Weights of a small mixture-of-experts language model, trained from scratch on English Wikipedia.
Size: 9 layers, width 256, vocabulary 27622, 51.7M parameters.
Experts: 32 experts in each of 7 layers, 2 picks a token, a sigmoid router.
Training: 246M tokens, 10644 steps.
Below are experts of layer 4 (counted from 0) of a mixture-of-experts language model. Rows are named router (the router's row for the expert), up (a neuron's input weights, with its number), down (a neuron's output weights, with its number) and show model dimensions 0-127. Each number is 128 + 24 x the weight over its row's rms, rounded and kept within 0 to 255.
Before each expert's rows: a language model's description of what the expert responds to. This comes from a sample of Wikipedia text that the model never trained on.

# expert 26
Personal given names
router [116 123  63 142 163 116 145 137  91 162 143 142 131 134 148 172 149 138 149 124 141 130  76 108  89 120 102 163 163 153  76 114 155 143 131 111  96 158 147 194 156 121 139 134 115 125 109 136 162  89 160 103 118 120  88 119  71  86 120 153 111 118 129  79 150 159 134 105 113 114 130 134 129 156 109 127 122 123 127 123 139 143 166 108 140 111 110 153 129 132 167 117 173 134 111 116 115 118  95 150  79 124 137 134 109 123  85 180  88 179 100 150 151 137 103 107 135 131 113 167 134 132 155 102 118 119 125 172]
up0 [110 110  86  94 152 120 143 124 114 152 106 111 140  95 132 155 126  73 145 125 137 131 129 168 102 148  90 121 105 143 111 168 145 109 120 126 124 138 151 123 135  77 131 141 135 121 144 138 145 146 125 136  74 117 163 123 104 120 100 121 122 120 151 136 126 145  94  79 130  99 110 152  90 155 127 142 115 117 161 128 132 120 173  82 155 116 154 115 111 132 156 115 123 117 127 128 136 133 114 175  92 148 123 121  74 120 172 140 115  93 116 132 160 134 102 107 132  88  68 133 142 153 162 131  92 141 126 154]
down0 [144 159 153 167 149  94 169 195 103 128  92 120 138 118 142 116 136 131 117 107  88 153 160  79 151 133 116  86 123 129 146 127 111 132 121  74  71 125 123  93 120 137  83 147 111 147 139  89  87 132  93 108 131  99 109 134 134 111 120 137 136 131 117 137 131 164 173 107 124 107  74 108 133 108 151 136 139 146 134 114  81  84 115 141 132 155 146 119 148 128 121 116 155 151 137 136 138 131 108  92 169 136 115 117 131 137 120 109  87  93 121 124 132 135 158 130 155 156 123 133 119 134  96 112 140  96 130 143]
up1 [ 85 117 117 129 108 139 183 125 107 161  83 151 126 145 103 124 155 134 144 142 133  99 120 152 128 151 119 118 142 117 129 122 136 129 142 109 180 127 168 131 126  93 164  99 143 108 119 143 121  99  67 123 124 139 118 128 139 110 101 105 164 113 105 166  88 142 121 124  99  99 168 160 111 176 106 126 119 120 152 113 122 102 183 106 180 140 138 126 158 141 124 120 152 115 145 135 132 121 139 148  86 124 100 140 102  69 124 149 147 141 125 131 183 132 122 104 113 107 162 144 118 131 152 138 121 104 150 143]
down1 [113 121  85 114 138 119 103 124 158 126 171  93  99 141 137 150  81  86 132 170 138 115 142 107 157 107 123 109 113 158 138  97 168 127 147 108 135 102 166 173  87 132 138 129 128 106 167 172 137 112 103  94 115 115  98 191 140 141 119 101 171 107 148 137 143 135 147 142  90 110 125 161 152 117 105 121 123 118 103 150 105 138 162 146  83 147 105 153 100 150  97 141 133 100 157 127 161 174 137 184 127  88 140 143 106 130 103 176 156 148 132  97 131 168 136 134 115 141 135 149 145 141 167 132 171 143 122 160]
up2 [144 114 136 147 149 115 112 120 116 105  86 141  99 129  83 124 175  80  98 147 125 169 139 155 137 164 142 140 131 114 132 161 103 110 143 121  84 154 132 134 109 146 124 152 114 139 152 172 125 158 130 123 112 171 124 110 138 133 153  94 127 116 114 129 138 153 118 115  95 136 178 114 148 127 122 128 122 104 155 144 115 178 169 137 120 165 137 128  87 118 179 105 143 161 121  49 109 112 158 143 122 158 107 111 127 168 140 112 147  88 150 123 181 130 108 119 150  66 141 144 139 142 122  89 151 196 131 129]
down2 [148 141 149  83 116 145 145 125 142  83  85 118 126 131 132 103 125 137  85 142 116 155 158 112  77 154 100  97 155 150 184 140 132 160 146 107 143 114 149  77 119 104 161 117 158 121 111 100 116  96 109 120 122  90 171 126 102 148 116 130 141 158 127 136 118 119 105 130 132 114 151 111 131  99 162 153 107 114 106 110 163 127 157 116 176 112 138 144  99 107  97 133 112 126 160 114 124 135 124  77 125 130 138 176 135  75 134 166  86 136 129  74 165 113 173 152 111 146 122 173  97 163 110 144 120 141 115 148]
up3 [149  93 142 118 110 147  98  76 120 140 141 128 150  96  52  89 147 136 137 135 174 113 119 120 139 150 118 124 106 132 107 106 148 136  95 149 139 161 142 142 168 146 130 118  98 114 121 120 114 152 155 151  98 116 113 145  97 134 119 102 145 124 149 143 128 102 125 129 134 108  79 148 114 137 135 155 162 133  78 150 159 163 186 130 114 107 128 129 117 128 110 106 140 134 115  85 105  90 151 140 130 134 152 126 145 179 117 123 157 140 138 133 121 112 118 109 112 119 108 135 188 156 160  71 109 152 137 133]
down3 [ 98 164 145 111 124 107 139 146 192  83 113  87 115 185 139 121 143  90 131 161 158 101 142 121 150 113 151 117 101 116 149 129 132 131 125  91 149 108 156 120 142 168 172 142 137 112 135 181 143 103 152 144 111 160 128  83 126 121 131 130 200  99 145 153 138 138 142 141 110 112 121 179 103 109  91 132 138 115  97 150 123 170 160 194  94 127 155 142 150 149 142 153 119 152 148 129 109 130 157 118 123  28 140 166 151 148 109 191 119 119 108 134 106 130 153  96 109 111  83 127 126 156 119  99 139 113 142 146]
up4 [120 148 133 125 119 130 110 150  81 141 135 110 144  84 113  94 138 122 140 162 136 128 152 128 114 132 108 173 147 108 149 117 133 125  83 119 150 115 125 111 153 111 154 119  99  85 121 142  94 164 139 154 104 119 105 144 121 149 154  94 137 158 138 130 170 153 102 105 135  97 169 149 158 142  93 165 110  99 100 106 162 139 135 169 153 130 139 154 130 144 193  81 145 139 115 115 118 128 124 122 124 167  63  91 102 159 167  76 147 114 133 182 141  97 113 115 111 129 118 112 156  93 140 117 131 134 129 143]
down4 [139 129 100 146 109 151 124 128 136 171 149  87  90 124 123 139 111 125 108 112 123 121 131 133 150  98 198  84 160 102 142 131 117 157 102 115 165 106 164 121  83 166 119 112 192 139 181 109 138 162 142 120 131 151 162 109 145 155 104 127 139 114 153 102 148 136 139 121  94 151 139 138 121  87 149  90 134 145 148 162 133 161 121 154  95  93 156 143 164 146 153  73 120 129 140 152 101 124  92  94 137 115 148 138 136 116 151 104 110 146 131 158 110 129 133 119 127 177 104 144 118 117 133 160 147 144 137 120]
up5 [133 126 146 138 124 130 133 108 101 122  91 134 148 132 116 101 136 108 108 133 119 156 108 114 178 151 133 168 139 114 165 124 145 121 110 125  68 166 110 141 164 146 149 126 144 174 143 141 141 121  85 115 144 114 147 180 182 101 136  99 128 105 125 107 138 169 118 151 129 173 149 129 111 155 126 121  76 156 135  94 119 100 100 132 133 118 145 139 127 105 144 108 128 132 119 153  63  90  80  93 114 146 113 127 142 124 146 128 130 158 126 164 148 117 101 132 132  87 116 104 106 187 137 162 133 145  74 101]
down5 [117 152 169 130  80 153 128  95 190 103 120 134  92 118 146 115 113 134 123 117 118 152 138  83  78 174 146 114 131 105 106 163 137 117 130 117  85 116 125 142  89 139 114 124 152 148 103 154 136 148 134 144 182 173 151 128 119 102 156 111 136 122 131 124 118 135 141 170 136 121  94 112 146  87 104 132 170 149 159  88 131 109 103 168 113 126 161 104 130 139 136  93 154 150 154 105 124 142 114 138 154 136 126 113 154 123 119 126 101 124 137 123  95  91 175 127 113 102 154 138  88 115 110 143 130 135 131 101]
up6 [131  92 170 120 100 151 167 149 100 121 156 127 140 157  99 168 163 117 113 169 145 147 111 133 121 140 154 113 130 123 137 112 146 183 124 150 158 109  97 128 175 137 133 135 138 141 184 137 116 117 178 137 133 159 143 153 103 117 112 119 148 141 150 137 180 146 141 146  76 144 129 111 149 106 126 145 166 136 105 138 155 159  77 174 109 147 155 122 146 113 120  74 154 141 126 104  80 111 100 122 156 140  53 107 154 119 150 131 120 135 106 160  95 133 150  86 126 110 110 152 130 142 111 133 145 152 141 155]
down6 [ 92 106 129 114 134 196 134 128 121  83 139 142  96 150 152 149  98 123 109 119 110  90 153 146 128 146 185 165 179 121 140 130 183  87 129 130 154 107 157 118 109 136 133 137 139 125 152 129 122 133 101 155 140 127 159 177  98 104  86 114 133 107 122 144 137  87 112 155 128 123 138 113 149 110 145 129 130 131 103  54 135 130 165 113 182 125 187 110 140 126 165  96  87 140  88 126  98 116 112 137  89 123 143 151 104 111 112 160 125 131 102 161 132 140 104 119 128 110  97 150 140 118 106 122 131 165 128 152]
up7 [100 122 124 134 160 112 120 145  96 164 127  96 143 111  97 105 147 108 136 146 150 133 122 119  94 116 119 135 140  94 130 106 103 146 166 134 158 136 108 129 121  88 146 100 103 136 142 138 114 160 130 137 130  65 132 131 125 128 130 103 163 101 148 122 130 144 106 116 121 109 148 162 140 137 103 166 101 141 132 111 162 170 160 130 127 138  91 101 142 101 156  82 126 103 109  97 108 107  73 135 160 167  77 123 135 158 144  67 170 122 143 162 139 107 107 121 116 111 121 125 162 132 134  86 108 169 144 140]
down7 [131 105 176 129 123 169 113 117  79 134 162 112 120  98 115 115 117 122 121 121 111 106 114  94 139 145 136  93 107 140 106 143 151 134 118 127 142 126 105 105 132 132 122 147 118 144 128 100 157 120 121 112 165 139 179 158 132  96  94 131 123  82  98 116 121 111 108 159 135 110 101 114 118  90 134 119 131 146 128 126 121 151 118 125 168 116 151  60 104 132  93  91 153 115 144 157  99 127 150  81 141 168 167 146 137 141 106 156 113 121 123 118 105 131 128 157  98 134 122 112 124 158 154 148 105 109  89 120]

# expert 24
Table row starts
router [126 163 106 157 196  84 107 154 108 142 134 109 127 133 166 197 140 108 157 132 171 159 130 141 122 115 127 153 133 124 159 110 137 137 104 127 108 103 130 140 122 115 187 115 125 109 114 114 119 129 149 142  87  46 135 135  84 166 107 159 130 138 153 137 134 162 105 120 151 127 139 154 122 156 135 173 138 115  91 133 168 179 157 142 120 118 115 148 140 133 111 105 156 126 109 107 123 142 131 115 122 149 138 120  96 138  92 129 151 162 106 166 164  98 104  94 121 125  81 163 151 135 149 125 130 105 131 146]
up0 [149 149  86 115 129 150 143 133 104 182 141 145 110 102 123 132 139 108 147 150 141 127 104 126 115 108 125 146 162 108 127 119 152 143 115 120 102 132 138 162 169 112 120 116 132  94 110 146 120 152 178 112  86 112 150 111 127  80 133  91 144 141  98 157 106 139 135 103 110 109 122 143 120 178  70 144 121 119 144 120  92 149 134 176 150  88 104 157 119 135 133 124 127 106 123 119  99 112  46 137  60 165 135 124 117 137 121 100 127 126 138 133 108 111 105 138 153 129  94 144 159 119 160 114 120 146  90 120]
down0 [155 127 109 130 133 154 128 112 117 160 166 116 121 142 112  97 107 116  97 135 103 127  92 119 177 142 133 135 143 103 127 146 139 100 147 126 138 148 136 127 145 105 153 122 136 157 138 124 127 159 130 153 114  80 144 155 145  78 102 136 160 103 145  84 142 174 146 134 120 137 151 118 130  77 130 112  76 141 134 121 123 171  81 144 149 118 108  92 118 114 140 113 134 146  90 145 145 126 101 122 159 162 142 160 136  50 120 153 154 147 137 135 192 155 103 104 134 126  91 157 164 120 129 102 120 134 147 114]
up1 [129 125 143 127 138 129 123 116 135 137 127 140 141 133  97  88 118  89 120 120 134 154  97 135 148 113 146 114 142  99 152 111 134 152 106 104 141 102 121 150 178 107 176 179 170 153 156 169 151 169 107  75 136 130 124 104 142 119 138 132 122  99  84 176 119 161 132 142 135 133 109 126 136 203 109  86 141 126 124 140  97 141 130  78 146 123 123 190  96 107 147 164 141 108 134 177 141  81 149 107  92 164 157 120 108 138 107 136 106 152 140 119 180 113 119 146 181 110 109 106  89 129 122 160 160 131  83 150]
down1 [ 80 121 114 134 116 123  92 102 125 139  97 179 111  91 166 170 104 158 110 157  96 113 111  74 140 132  83 108 165 122  97 118  99  83 122 114 172 112 143 116 125 130  96 124 127 134 101 155 176 152 151  83 110 124  93 149 116 138 129 187 110  99 100 132 116 126 143 132 147  90 147 107 143 146 153 109 139  89 145 123 133  92 131 101  95  92 151 114  86 115 141 142 128 131 109 112 160 138 136  49 108 106 114 129 169 151 102 142  99 115 121 102 166 138 133 130 112 108 126 152 147 118 114 106 199 135 118 116]
up2 [138  77 145 139 143 115 124 100 133 167 124 147 144 122 111 105 119 122 127 181 110 127 129  88  83  72 123 156  98 117 117 125 113 148 121 176 141 136  91 150 132 128 120 168 113 152  79 125 133 196 158 173 129  67 121 128 133 117 158 143 103  90 145 135 175  87 154 137 127 140 122 116 156 158 122 153 116  94 144 122 147 151 110 114  76 151 108 161 146 162 165 135 142 130 106 129 167 104 118 147 120 125 175 124 100 146  81 125  79 158 146 126  98 101 103 137 123 124 155 193 136 133 123 152 130 103 124 116]
down2 [152  92  65 127 152 162  98 136 145 104 176 151 108 157 135 144  99 106 130 121  98 100 130 144 130 137 127 159  97 116 123 121 140 125 104 118 148 135 100 155 122 131 130 100 137 133 121  83 116 144 141 155 133 119  93 103 133 119 115 113 159 135 123 163 128 152 129 142 142 150 135 119  98 108 158 128  94  89 105 104 119 133 131 105 148 161 159 136 177 136 111 140 137 115 140 147 138 158  95  97 184 130 168 182 110 113 133 146 108  87 155 125  91 140 115 148 111 137 107 152 136 140 157  77 150 176 147 142]
up3 [ 84 131 152  93 131 126 112 135 134 121 125 117 154 126 113 126 110 136 122 156 155 124 145 143 114 113 135 193 162 141 126 110 117 160  96 148 128 141 103 161 149 119 120 107 116 131 160 167  85  93 137 141 126 149 108 126 112  93 171 135 119 160 119 154 106  99 132 162 136  96  94 115  98 127 112 121 171  72  82 145 154 134 158 101 125 150 132 131 128 135 119 100 190 121 102 134  99 107 127 141 132 140 112 126 136 132 115 100 136 159 162 125  85 160 111 155 119 152  82 141 128 112 116 109 124 147 137 129]
down3 [129 111 113 159 111 116 126 151 144 149 127 135 119 127 128 119 150 163 116  95 118  95 107  77 119 138 179  85 133 129 130 163 111 123 120 149 144 147  90 125 160 177  94 146 132  85 150 100  91 146  93 119  99 143 149 146 149 113 117 127 135 159 128 117  94 152 119 131 173 193 108 165 134 123 118  97  89 152  93 101 133 147 116 176 117 130  83  82 112 166 124 164 139 146 106 126 140 129 120  74 157 149 139 182 169 101 130 126 106 103 108 113 119 107 113 141 146 150 136 112  76 105  70  94 138 146 139 123]
up4 [147 146  97 122 118 141 193  93  93 146 159 156 132 111 118 142 148 143 131 109 147 111 119 120 104  96  73 150 149  67 140 114 124 155 123 118 113 128 134 139 127  96 140 123 130 103 124 159 126 125 165 127  96  97 143 150 101 121 114  95  91 135 131 153 143 139 107 113 104 116 126 151 155 186  99 124  96  81 137 123 120 123 163 149 134 108 116 142 131 156 144  98 159 100 106 113 117 112 145 128  96 154 117  83 122 147 128  78 109 103 149 111 129  90 138 119 162  95 121 112 174 136 152 115 143 100 155 139]
down4 [161 110 140 174 140 113 145 125 157 161 151 152 119  94 148 122  98 126 129 143 131 155 108 108 120 114 114 112 119 129 112 116  87 129 101 106 125 102 147 115 108 156  71 126 119 108 104 142 113 121 107 153 143 102 132 134 165 138  75 138 145 148 151 133 126 168 112 128 110 149 124 102 169  72 169 120 127 138 145 110 139 109 153 176 174 120 154 101 127 113 103 139 150 141 132 171 150 118 107 153 140 119 109 116 126 114 140 131  85 179 136 143 144 122 150  78 156 135 125 183 105 132  83 112 108  96  93 116]
up5 [140 150  84 116 144 117 154 137 110 163 151 126 160 120 101 137 122 119 167 131 110 101 158 130 129 123  98 138 105 114 112 147 133 126 144 126 140 131 148 136 123 135 127  84 126  87 134 165 156 139 125 134 155 119 101 137 131 158  82 128 145 130 106 109 148 148 129 131 150 103 140 148  67 115 138 123 109 107 103 146 106 154 121 111 142 150 149 159 146 134 193 128 130  98 122 144 138 135 108 150 108 170 128 147 125 115 148 175 160 136 105 143 155 116 115 118 135 126 129 152  95 117 157 126 120 105 141 127]
down5 [133 126 102  93 129 144 117 133 148 103 131 125 138 163 100 136  83 107 148 102 120 154 173  86 110 147 139 145 114 137 149 172 163 169 137 118 131 121 147 125 143 111 154 157 151 106  99 165 118 155 132 152 151 150 153 169 148 138 101 137 145 131 124 125 134 146 127 119 218  95 102 128 134 127 155 155 139  89 121 134 119 126 127 163 127 161 116 126 165 140 132 120 114  87 138 131 162  76 135  92 111 153 120 160  87 153 123 125 110 111 107 116 129  87 124 147 131 145 140 152 119 128 107  91 135 140 124 121]
up6 [123 129 185 132 108 118 139 150 114 103 128 149 115 144 139 127 161 126 115 156 180 130 143 121 132 111 135 159  96 124 145  98  91 104 102 128 141 122 123 164  91 171 112 147 141 127 113 118 137  93 111 143  92 132 100 177 147 140 147 109 123 172 146 127 103  84 130 140 136 132 140 123 118 132  91 201 149 117 115 108 158 140 158 129 119  91  98 150 145 141 123 113 134 138  86 111 117 107 129 138 134 132 130  70 119 101 121 112 121 147 178 160 139 113 108 108 122 124  67 134 131 140 180 154 127 114  98 162]
down6 [122 157  88 108 197  84 161 185 160 161 161 125 127 181 131 135 145  91 149 150 121 112 116 131 139 103 132 117 160 113 150 129 124 149 100 102 114 196 123 132 118 134 150 121 156 108 140 134 129 127 128 135 146 138 105 133 173 138 150 110 159 119 119  90  98 141 121 163 140 149  58 165 156 121 126 143 132 145 107 128 117 109  94 141 135 172 123 132 137 134 117 179 120 124 136 136 155 107 139 162 212 132 160 120 173  87 124 141 138 127 124 153 129 116 128 125  78 123 165 101 143 129  91 113 133 131 111 108]
up7 [147 185 127 120 130  89 135 116 110 133 133 132 159 108 118 105 131  91 149 147 107 127 168 139 128 160 122 160 153 110 169 141 127 116 117 127 140 112 135 134 123  85 155 124 144  94 142 116 135 170 113 178  85 142  82 122 121 112 157 120 103 107  82 141 120 129 134 126 113  99 144  88 118 172 106 140 141  77 117 120 111 123 160 160 123 133 157 115 113 148 118 129 112  97 108 125 123  95 117 128  98 194  76 113  98 102 126 112 118 156 198 149 112 158 101 117 155 114 164 169 119  78 116 122 119 156 134 123]
down7 [125 136 138 124 119 122 126 164 120  96 123  99 156 123 126 117 153 130 118 151  91  99 114 121 143 101 136 154 126 128 158  92  90 148 165 151  78  76 122 133 116 139 119  92 123 129 138 132 158 144 114 117 119 132 126 166 146 160 125 176  88 155 165 128 148 142  87 174 115  90 135 165 158 117 109 156 108  98 131 142 166 122  79 178 122 116 103 134 105 140 160 108 129 114 119 121 150 109 134 110 116 154 121  94 111 108 165 116 111 161 133 132  99 135 123 133 142  98 132  95 138 121 127 104 135 126  85 143]

# expert 0
Articles and pronouns
router [145 134 111 151 167 121 168 133 137 174 137 148 138  86 149 108 111 114 134 173 151 129 132 140  92 144 117 117 141 132 142 143 111 163 122 169 121 115 136 151 116 150 145  88 146  83 113 118 134 188 152 141 120 106 143 117 107 131 104 111 176 139 114 136 137 136 119 133 143 101 126 109 147 138 108 151 125  87 110 138 121 148 133 122 129  98 167 115 110 143 175 130 199 106 122 121 132 103  74 127  83 153 113  97 104 129 113 111 140 148  99 157 123 115 121 113 155 140 121 137 135 149 143 146 147 138 154 118]
up0 [108 142 127 116 159  92 137 133  82 183 115 133 146  78 122  94 148 144 182 136 130 151 138 119  94 101 119 138 108  78 125 137 139 124 100 136 127 133 106 126 133 115 130 139 118 118 131 135  99 155 164 116 128 113  81 158 120 124 128 145 108 152 160 156 157 123 112 139  81 104 129 149 139 148 107 156 150 156 113  88 135 171 128 123 133 130  83 138 145 132 128  86 127 140 106 119 107 129 116 160 126 159 144 120  94 110 121 131 149 158 177 128 170  96  95 111 149 127 121 180 132 123 110  88 114 146 120 156]
down0 [117 135 124 133 120 100 127 129 118 127 161 133 127  71 122 138  90 138 119 150 127 142  99 101 146 101 121 142 137 157 148 117 138 108  94  85 115 111  63 110 133 142 143 124 104 155  93 130 120 133 151 145 119 135 157 111 115 146 136 113 155 101 152  98 136 159 103 126  61 137 107 121 134 172 144 144 141  88 149 147 157 125 137 155 133 129 133 126 122 168 191 104 127  95  94 145 111 157 114 156 117 141 152 128 134 174 148  90 110 138 162 121 140 137 152 138 108 105 114  99 129  85  83  98  92 127  81 108]
up1 [140 131  91 151  94 116 116 166 106 138 171 128 114 104 128  96  94 119 141 102 130 101 158 137 140 114 138 130 137 120 134 134 118 117 165 167 125 156 146 155 180 108 148  99 161  90 133 128 102 135 117 129 113 120 144 146  78 103  62  99 131 121 111 120 161 143 123 138 123  62 106 139 146 127 115 138  94 148 113 178 110 141 132 117 105 124 130  78 121 157 145 110 137 126 139 149 128 100 161 146 151 150 144 146 107 107 129  75 173 130 154 107 208 152  96  73 165 157 127 120 178 127 155 125 144 176 103 132]
down1 [ 87 128 138 155 101 148 115 135 140 135 154 116  93 135  98 141 114  78  83  99  95 108  98 120 105 139 143 139 128 143 150 154 194  81 119 125 168 138 143 116 110 125 150  79 129 134 120 150 108 129 107 138 154 121 172 125 151  79 125 150 152 151 169 110 109 128 157 133 113 130 132 169 120  98 108 153 178 161 140 144 151 157 126 117 109 159 114 151 118 140 126 136 139 133 107 134 122 132 132 126 152 114 136 132 125 128 115 103 146 138 110 161 109 118 134 106  80 130 104 155 163 146 133 139 143  94 180 129]
up2 [112  95 138 129 129 113 136 148  88 154 137 127 118 113 149 120 145 105 165 126 107 133 163 148 137 120  90 185 150 116 101 129 142 140 120 106 111 129 135 164 142 110 138 119 115 114 124 158 119 106 150 164 144 124 116 131 108  95 138 121 107 128 141 131 131 133 123 102  99  91 171 118 134 135 114 184  98 128 121 140 128 176 158 148 141  94  76 163 119 169 133  69 166 131  79  85  81 130 155 122 138 196 136  91 130 125 113 123 148 130 178 134 153 123 119 152 147 103  94 140 133 152 154  65 107 151 108 111]
down2 [120  82 114 121 138 148 101 123  95 145 139 127 156 145 132 127 140 120 141 153  94 112  68 134 114 102 175 148 111 114 152 105 142 144 111 119 116 139 128 104 173 134 142 167 106 122 131 158 146 108 165 129 150 117 121 153 120  94  77 127 164 124 169 130 140  97 122  82 101 137 118 141 157 103 119 138 126 151 112 110 172 128 159 160 109 114 179 130  89 108 133 140 110  91 117 113 144 137 136  80  92 116 112  95 111  91 168 121 186 140 144 124 172 110 102 137 126  96 144 137  95 106 114 113 148  97 110 107]
up3 [163  86 140 152 113 113 115 152 117  99 147 131 120 161  84 110 158  97 167 159 109 138 152 120  91  85 126 106 116 100 137 123 123 152 160 132 140 164 146 150 136 152 153 132 158 121 155 140 144 163 110 147 153 156  99 184 142 111  87 103 124 172 152 156 170 126 162 144 132 102 149 104  90 152  83 137 141 139 101  72 100 150 151 169  96  62 115 182 129 167 114 139 141 140 135 108 148 110 100 122 129 145 116 125 161  77  94  84 120 150 122 138 108 114 121 117 106 107 138 128 112 141  87 137 129  98  98 129]
down3 [144 141 151 146 100 153 133 108 115 124 110 147 144 125 134  95 148 103  85 159 124 142 152 143 143 109 134 169 120 140  90 166 116 129 147 166 130 104  90 159 153 112 143 166 159 116 133 158 127 134 149 154 142 123 117 154 149 120  99 115 163  76 133 138 130 134 110 161  99 178 160 138 146  99 107 119 123 151 121 180 159 143 159 132 100 148 147 129 139  99 142 130 128 134 166 139 151 112 119 146 189 137 156 161 147 155 141 131 157 102 142 125 109 106  98 146 127 172 161 119 116 127  59 111 132 157 154  98]
up4 [113 117 143  83 133  92 158 119 113 121 107 147 118 101 160  92 126 132 140 110 127 141 128 106 139 161 143 104 174  73 145 122 192 167  77 127 107 109 141 106 149 114 154 131 142 128 127 127 118 146 129 121  98 126 155  94 108 142 110  98 120 115 161 126 114 155  96 123 125 156 145 113 143 117 164 118 119 138 124 155 145 125 144 113 148 119  79 126 114 138 133 134  76 104 121 135 115 114  97 128  76 159 133 150 130 109 114 121 120 138 154 138 174 146 103 154 135 141  99 131  96 160 118 133  99 149  99 126]
down4 [133 120 142  93 107 157 119 130  94 137 156 117 145 166 141  74  98 150 209 141 121 145 120  90 141 135 175 140 102 157 112 113 122 143 165 126  98 103 118 165  86 134 101  93 150 128 135 186 118 151 146 123 117 186 109 137 105 138  83 111 129 171 145 120 117 146 132 115 115  96 112  97 192 153 130 123 130 114 125 123  75 107 127 124  84 143 115 135 137 138 136  98 141 143 171 128 113 145 151  85 165 109 150  99 114 139 127 107 107 137 153 138 164 114 140 161 107 105 127 159 112 107 125 156 144 132  95 119]
up5 [130 115 134 102 107 135  80 122 121 107 162 126 120 126 132 120 112 152 138 150 114 108 104 148 131 108  98 114 106 121 107 145 148 138  81 114 129 157 135 161 140 147 103 144 196 121 163 162 143  81 152 112  70 120  82 130 101  60 112 128 132 115 109 127 120  76 158 152 141 121 140  92 107 115 111 141 129 131 122 103 153 159 114 125 170  60 133 145 100  84 139 117 183 131 133 154 108 101 146 119 101 131 146  70 126 122 128 155 110 151 115 112 160 132 137 118 123 123 139 108 155 121 170 117  92 122 120 127]
down5 [132  99 140  91 128 161 153  85 125  97 150 153 119 147 123  91 140 102  84 119 112 127 127 114 139 118 164 144 144 114 114 113 134  93 134 166 157 176 137 151 152 102 146  99 140 104 138 157 139 141 102 133 159 145 118 113 134 144 160 120 136 116 121 147 126 134 124 142 127 148 120 120 137 110 109 105 132 108 158 121  83  90  77 120 142  89 206 118  93  85 162  99 162 119 123 114 126 120 109 134 106 162 101 157 139 167 133 115 137 114  61 118 132 140 162 104 154 118 137 152 116  91 136 109 150 105 117 128]
up6 [123 172 132 118 121  96 152 134 116 135 121 139 146  92 120 121 121 116 145 108 141 147 158 181 160 142 146 150 136 136 142 162 137 128 120 129 121 121  95 175 207 128 165 133 112  97 131 155  95 171 117 186  98 142 129 123 144 118  94 130 111 112 102 121 185 123 111 101 110 107 116 134 123 163 143 132 157 136  81 111  83 109 154 115 141 129 149 139 125 152 159 139 103 131 135 152 125 126 117 155 126 152  94 126 127 122 118 120 139 141 200 121 124 130 144 151 153 109 150 152 154 145 176 141 162 125 134 171]
down6 [116 152 148 129 121 126 115 146 155 149 187 105 121 125 109  81 145 134 127 139 110 148 144 136 116 133 143  94 139 127 129 177 128 113  96 147 135 127 111 105 141 136 107 111 137 169 127 149 119 167  99  97 173 151 130 144 122 106 129 123 120 159 169 108 123 158 120 133 115 132 128 123 163  75 131 159 182 140 143 132  83 118  89 161 187 122 155 115 188 147 139  88 107 111 103 148 109 128 134 114 128 138 128 121 128 146 135  72 121  63 163 147  93  83 138 130 122 107 162 142 134 147 139 140 100  97 177  70]
up7 [ 92 140 114 131 120 100 116 132  89 167 147 144 154 134 155  96 156 113 134 141 120 172 124 167 131 103 125 150 135  93  79 133 152 105 153 155 131 146 100 173 128 116 137 133  99 125 107 131 108 169 154 128 105 158  94 125 138 144 122  71 130 155 142 150 157 157  95 139 100 111 164 167 132 179 138 150  63 132 135 127 135 142 154 130 143 119 109 156 153 162 128 110 138 140  74 102 121 133 133 168 119 185 118  78 101 151 111 124 135 109 137 124 123 123 121 142 151 111 108 140 131 128 132 114 135 148 114 149]
down7 [ 84 162 132 114 143 124 153 140 165  88 161 170 129 155 125 118 104 161 133 125 143  85 101 123 138 125 122 161  86  90 141 146 143 127  83 146 149 106 124 135 145 137 123 126 123 171 107 144  86 135 132 140 138 124 139 151 121 116  99 117 112 118 108 139 154 106  94 186 150 154 134 101 141 155  95 141 133 132 150 171 126 138  94 102  71 101  92 140 128 170 125 145 123 139 134  95 169 105 129 198 143  99 158 133 134 120 107 109 133  53 106 141 126 111 134 113 108  98 127 112 138 101 161 127 167 114 155 170]